python train.py --num_hidden_layers=9 --hidden_size=256 --n_experts=160 --experts_per_token=8 --hidden_act="drelu" --normalize_top_k=true --routed_scale=2.5 --balance_bias=false --init_std_router=0.0365 --lr_router=0.00108 --vocab_size=2048 --norm_eps=1e-05 --tie_word_embeddings=true --optimizer="adam_variant" --learning_rate=0.000923
Below are experts of layer 3 (counted from 0) of a mixture-of-experts language model. Rows are named router (the router's row for the expert), down (a neuron's output weights, with its number) and show model dimensions 0-255. Each number is 128 + 32 x the weight over its row's rms, rounded and kept within 0 to 255. Numbers have three digits each.
Before each expert's rows: "raises" lists some tokens whose logits its average output raises strongly, later layers aside. This comes from a sample of Wikipedia text that the model never trained on.

# expert 69
raises: "E", "S", "an"
router:130116104157112149161104133142148108120155115099057141069113154158104165113155101175142127145141163157124128116135089143178157070078090168173105133086157140088135159104174158122058123139174103046095105138145049128076167147114163184121107148134147148153191109129141163063136088141152065111075117119091106154148090082142159141183169123177100142110140095132125113188093130112122172135136111183095135180087116113165101098105096161155139099158130171116181166150140149113148064128142142158075132118143097094157118094139101079113117173126115073154127086142116152115205125198081174184120099090149107154089170148084082115137086109122090061132162102087126168193103174078097123129133127160105146100182145115090170137155160102114166125127079121079130139113142176083126167112110080
down0:129145145133146156087167140116114125074165092112141080131152119124153080158147102136144108116110188141155146139110154113118109135103157070139154174083095160162078161159071062177142180121183082101135106160103144137148077141031152139092112080151070151121164161168081110230076106057139140155171217126142137133171101163120128166158089166127071149106116187142129140129158058111114141113165097125115115118159148143093131058203067129139128122127120112069122122127123111118144109148113140105086102133130085152164157143131187136190143112096119066156087113153183105131111107121156129083136143067139115123100150153069135102147108141115102135178110131135125228111102097088174103115125100117118102159153187088091135147131134072144112155126062120126157118162085128079146116138119109
down1:156127116142118108125077111129123197175125178128152227098091133135109128164083084152106133121117098101169094115142141133128187105128187164142086152072152142124162110130074145072146111118207107147151125115164091105127101145126094123108122136134078116116170193183093160103124168130165111180124139146104083146184127151154170102180176111156110137039120091128122119113149126219114059128176131106106175067097067090154132159128114150135107147138137150183078123134193125116123103123167187174156089139154113107117120138106121152130108177132121130109195123124155166119136125099173156072119183125143111115089125134142137110111154090109167132155151047086170080135037134148116148121168088128113105123078165116121153147139182098186132109120074095094102126185146142111086176093135094
down2:125120114174161118114101128157108070146095136152117110125166117058127078133158122176110145068115177101107110136180105090131168081090155136096187158153115170152162162125114134203091187167148127163150091150139065086166138130086123129113096073167049115140197156064136139149126114111153165147066118103117101155205115140093114162136134151142178104114087080145083116120116084140135109133137142163133125092171142114080147084108120127113122122117115107112127089116139123159171136169041115117107145079148091133072072064112128180132123146156166125122155109112141145117117126094144124182157067130094148112140178129112141153113156147104170128182083099159058109182088180111114132191150108068137108140146144107135137087135148163163084069072115087153171167083111205133141157151080091
down3:129090149171187147050171144153081100138163080107173128135152134142116166152144104101070138169094134125167130162147106114129180166120120068085115086098111116050067181135097107122165087072146180128130038208078113108115171133172124108133176148146083181132128142133157154145133153152159097156185089121136168149100094132129154137116125099130094134113162172089115112093140198125123087142127084075115137136142163152134102171127114105133084128140112082158174128121140148119092194147192112117125186156159119132109095155136093083147151111088164143114160135105144118151148101141109143080082173126118072128140156097177131156132138092141123133156091113129142108090084090179119122087103082093068156111108123177097120112202189191137056137165083158124140113070167098095139145135095186
down4:131096149124075168130127077069184183076109100084076170145087115075096150108111116158138068113116135141170132125117141129159125152105112139131107093091138156141123145138073085086114161138126159101171086103116117128093140108125142131115107100084159115118112158122136097129160125141094103123176155092129129128135134027140149082163130015147135198098177130144132140092134154117118105107116132112154098125090203115177087118133086143111080149143145142130094137095146164131143152184113137143115166150115130067105114137106179135121103131128133133100144135133161137127123116138130114084094185218099096158082111071094140094112157094224123126129105102145173121159070072123160110120124106180103099166107137207090150112064149182124076178117104149092141080067147126072089132103203192
down5:088160100160125085115189107108079196166164142139133114149169113140188160184154088120105108124172122080134072148177091117138096149131080155083154118123092087155097081130193133178111132129139170138123109039166132161185112158098120107151111106106148180116061135150139101100142136119169131111124129174133146141084117127151141162170110137141137142126154145120094128112136139108180122106092162145150135129131141132139122113109133130119165060165157135174161131123119128116113132159073096165096161086082131150140084133163166094085128160135110169147171104109140129041128142085133107124050185095109111099100100118216147133161102108115089132050113103118140154145186165159139152145132160187134085126134112173176060064195129073170102120130134147147122194122085155165156087115156227
down6:135152117137069163129075088057149089109153139136163105114178142122079054159167150108138133103075121095170114113114149101082124093164138115074161152138111145155116095154131053099146117090069145124121123108160192128156124125135176078088137069135124032157178137125116114141136060137152129122093130151134168162109147166108149162117091082141132129107095136131147159128146113101123116112043151143130169146112161099122121152129126175155141130112132085079127094113153164090161103182074105098058103173082138094118135187149144185148116074072153094133106127127113074081123109130115160081036083117156152105143144143092103104118136120130098079156157113138183099103188124095193173112124097100129156121129069116109163086110108077088139061149148126106130150136212147116125118154074184

# expert 5
raises: "an", "or", "é"
router:092090177135119160076096155103200092122104127135116083186150170100110139164139099098132067141153122114142104107107081150127140132080132073120135177122156125143145122183142116152176107150148140159135113105157083135175138106156111166148127174125099104161125182104160104115157127068103156087131104104129118058142109160131084055115089156128128122179049102143082155143115154137113147175151177103081077115195100187158138159114166087101150089119095072097116102110130187129081119107085098153122178157141116053170113094107126162077110094187165162112107082135126196100129112164107189127179180111139144157169182122141132073135198164165161139164120080172143132139084083091112151136137150181117135122162145119118157149135125073170082097077146136173095068099162123097123109137141114
down0:135099164152150104180150106152163114145114125105128084116161116077113128153113136105072115162129178141085126155138104128075093111091216088118123120097114131110148193215110143130148148153167096128129085131146088150161161174104162127101127054142124133065132151148075096089105076101159139132167142066129193143195177137138105131156146184149153117122089122109107082179125138140139140115174135149142166148159135124127166138180100111178198070119127156137097100131155044138103095060125114109079142115126078184174138154174176134252204111129079143176143125085165116134062107132127153090159120121126111098142172097086124128086143142101151151114155160110127141076132130166147091197137127164122136149112143113123137100114126089116144182094114109152192118129122086084118131090121111
down1:173148171127106139122087080159094147170212168168210167138108132169080152153106113112106098098086123084140096109092051113143199137074121063135157084150166124104187129120115177110166084105187126141137095163170055147084103105130056131178155134173100135085184143167122199132134151149127126141099150137099100134184109181151141112133152114144125129068118134154129091124066106156111068141166097143156160135122104114169123139137105106142114145148131170149136145139188081097100097142110090145157103120121088076112179088143111087153085164117117145123153139144155121146115113127132165118168123130153156067087101164130158193169137100032226144149159116084124140127128160154124127137175157141107113084110131109092139133145110150167187156123052095103132174126146126132121159120123100
down2:091147149070094150137117137185111110109133164122147141080061122089145067123112123135104172126108097097085157149107089083136144075110162145178217106128110146141178137112195182190132191184149130151197117170104060161174101120133215107124080144173086114134167176093147079109119164164124134156107194048132150102159136154078152174154092137154120132165119109138103095123129152133160131185128175191135162116080086108090137119075110118122122215107097115082110123149137172131123153185083116068153150138163106139129121126137146174102147134129119120114148099088189149101111151090131133171143100115114146091126172131115163100094127131141173153135159124091100099140129208123152129156096161171126073108163109079155128125107136137196137108121151112172138167093101146139093091093091140
down3:141119140143111109130157098181085074112194120124137103130142155162096159131135075038159174135097074147150191161126131074166084184150156103150112135150095137136087163110139128099173098121126169139101081141129117104081096097115139100163171169220124119100137118138193133104135133122165095100184110142207117132157112112086117178119110100127108136067123220091098088097124128162147110162144106133094134152145139177125090187122094107106121148128113094139082163111154152200141183114133145147180182143125077139114077114143066096132135131117194150121132151100166155131163101175143129126088156142094077164125168078130165167159075101109090161157084168156169102083108115160108159054102122112119148095085099114094128094155166134144071137171108123080143206138104102105164116145120132
down4:130104133102128110109183080054138143145123116129085153100080140127103183096158121129112068153186145107149121065148145121186128161219172127136048132104113152076099162104135100137117206153090139125141104068134117149102151155155153093120112153128091118173107102135110076124171138144147114149123089062133113075158102100119105101136150115119136153100123155119132086078113113108101116123132182068136054086086153140105149169122167168120093205109154178186113133129131145102094101121092135115133140142093165112107100101120135138128111140164135153184158149082115123163094146127162074136090192147076088120020125150204161089179110071166125125109131073092148107095114149135142140116109099183144105089154172145089130137131159094152076186117114090124150134049133155119159085137152171
down5:073139142094103096153169111114128164142148160040067164160157117119104120125148146107142118150122127119151054118187099138160105134084110108106100069118149111159089155110152141068149132140057158089097066148154158162107164132193096108128142101154128100129139125163133111103164146091130140127073144152136135137055150125094147145141091133090126103110223157111118082146112126106182123114072122114206098114133117158141108139161096122175174053160166171107152145103130133120132144163086122122073189105105130114147124111089146111094179158156083140134164102136087174086120159125107093093106125200116158148105126100196102131109138126131042111056198109155159138175150184127131145139177150197124121143101098181157165107134149122120111144157158137142155150125061106174166081165105197
down6:143164070168075106161052153115071119116148166106139110135177170120103140151098111103173139167102067108081125111134088120102066139125175154116116154135157174078139072197081112138122124131113132140114136092156176122133155149147163141107130106089142087131131140155090113140136102179181097138147123209168155099067124156214052129156134133196168123150210092078111080083145108060102101110139115157167159153118128109149126148122159081203159134165194115120130152114161184054149112144123140128122192168091109103095131142114122118123131184096114128113148158101161133162098119175115128135089136131094148154154176151087129117137171096109104135112070154126143162131170144111133135150169112149122179134167086104168078118100140083085091129072147111134121064172162145103108129197149147

# expert 26
raises: "go", "N", "B"
router:092116127074127158162134097153144133147103123106068073115120142112116061130163134160129128134162184117108109114101123057114122085112097122181163108113179161095136183081168164100175152086154049109133098126152122123147147114154121073088076077113124168136078104098133156109129132090057081148151091058141110109129107152124097080168192136160104170154126126179123057188103129154147123156126166143138150117108151103138156123143125124178135152179091108108129149174148175131061126107144077111134085171111090112112173169141147102057098095146115141124099078184159125125173159108120103077139070169127116134112172132160129134102155185117115145158096078054101163131067190125108068151087117117047136079172126091134157100148126113165108095131112107137076094085166155111105132144179135
down0:114130170118159179119191124114096083104159129103130083135158157104160138147123145169099088117142161134126140156080127122126130138106177082143164122122150118142125114202095127156091154122169142143094109164062096118126141094062143107097146105206094154068143137149072120168088111095203208165155091094160176075222124180116130131099194143111127137108107127111117135096173095099164132107120159118110153100105087152147117129142100175135193131148108169098171119105191060171130097144117144113102100119111092164142142177121141147175130104132138118168159144110165127156083099174132148139141151147123119075102122195063120146116123088161118194160151204108098148138116076160126178175108068086156152213116150141114086143078157106166113132087091102174175143137122128111078094108144108
down1:208122184170084142094052118186131121165142181141134166146137129145082146150112124118054102099072104106086069140103129107171162113062171130118136166128126157163122067142098126156160108130150124132130175175125155104123148125108049158137131132139073109114102140086075129170107160126128138116092117149180043127157128151139133122116112149170121172128119093143111139134096148186103109121115153148048166154085111089137158142107116084112132170164105081133074161135200087101096077097095109149140131129080097071113208095155157144127073099166128194155120078164141133118094106083160114154162140105116120089116069162125132159130136102104187101094136084105167085117093143143121121121142167080097133165079161075092151101148108116139192108144057104101079087180127090111147137126127123
down2:135169118099194137050104193105146068149069186172162146138181151121089099113129119193043184111110112128098108139180105102098154116135143102163141112138133126102155087115162146163090148167155127154190099177147142084166074131135160117132151147152091130133144130085113111156108130138129088165080155087150181165109117081132131212140064180154142112128149152149109110119142128086099075145155115132114124158131067166095126152096080105192087118150140132082129146102113162145084068169107125115112132131185106101133081104132144123083094129186134107119150134089163152117100160121133167165129091087121145115149177124165149176081113106103176075169076057156083102154099146124096108141099154074119076066123145108151087101154136108088086094063140086167177143148101141121140151136082102
down3:110093162120110183140167106134058125109101109125195126090172142104076081100167092109153153185149108135175116136142142109159127159172102109132124133140067123136099123136135124125176107139128140097052066128180124080117140137173095115178111137153090162152176137112152106158148164125104070116168129129150090182133150132128128149121109147139114098145187165081104139128126071146162077162078072153091130113127102184143140178108081100150143095117118116063166133159118137156076177085113181152109151149201153133123080104120130118093154119111138123119150153113167162120156118174109078127164174071113043118140191099133158089190141109176096139142092144139194161073053060136129145140150079146111139114107175115095090141142150175065080115143080121099157124079145121139180170181115167
down4:129091160140150075129129101145114169101094116167066148124126090123137201125181070127091050133151159088118165109170118158155114155123134145152140105107125159118068184137124117136136159146115161097106096098160089141111173120131099103138113131070171109124099114116098081129127159085158131131142078124087088165066097084107053100132131096143142148147146170094137142119148191156116118110137173108150035119135140112132095129158085120084122208143136179171124141142175128081068078088074088148169129152152148088132138142146185152116119143121155126094177136130113117101122180124149074074090176207074115134115112150178129141148114084185106160109171107186167092147092161087138071136148061159148128112079150149142164108153164118127072197140087101047130130136083095137159127136127156
down5:142134138137173089142183087132100104168130158112090179173120118084123184126065117031091115132186106126130092106100134131151150129121148161148111117096115102173076101187169163153070073133111140116105077116154127187166143132142136101108127090177111154095171069147099085115081144129140128122081127160162178127116106050152143123142108170055135122144144150139116123177134183121128092118091171112164143108119122146140158144134130117192111071179186157114143189118113160131087121147074166161121151116127105102131088087176137106194156122115103130146157101106098138113140161104109071093103180158146110088095142155165149144098101084136114137111095153158104141149121129133080116158167096200184081087120125099156082131096197130131106117143152184116140148140075176193126165141142238
down6:156126093203103150148053107077215113120162187106116098131142117087109100131163156091132110135137106095128108095166119127153154075161161160099131190102093138149116135119121081116121106103092170147105159144158133151177169104158160116126090071111162094101124157131126164104130114158146092120146114136100163132098149167134121106077127134201109122139198099055086163069132133062150118142111079094116131154080121109113112080137102147161181118138185141149149154095131135151189139103061131155087181176126132162118113118138183166111138122121113155136120177119140062058129101148135162098108125123120123107165145166075077114118122131094060119060121162184124097163102094088138152162133138078115109154147050146125114108128116098095111128109107087159084127218197100108086112208106148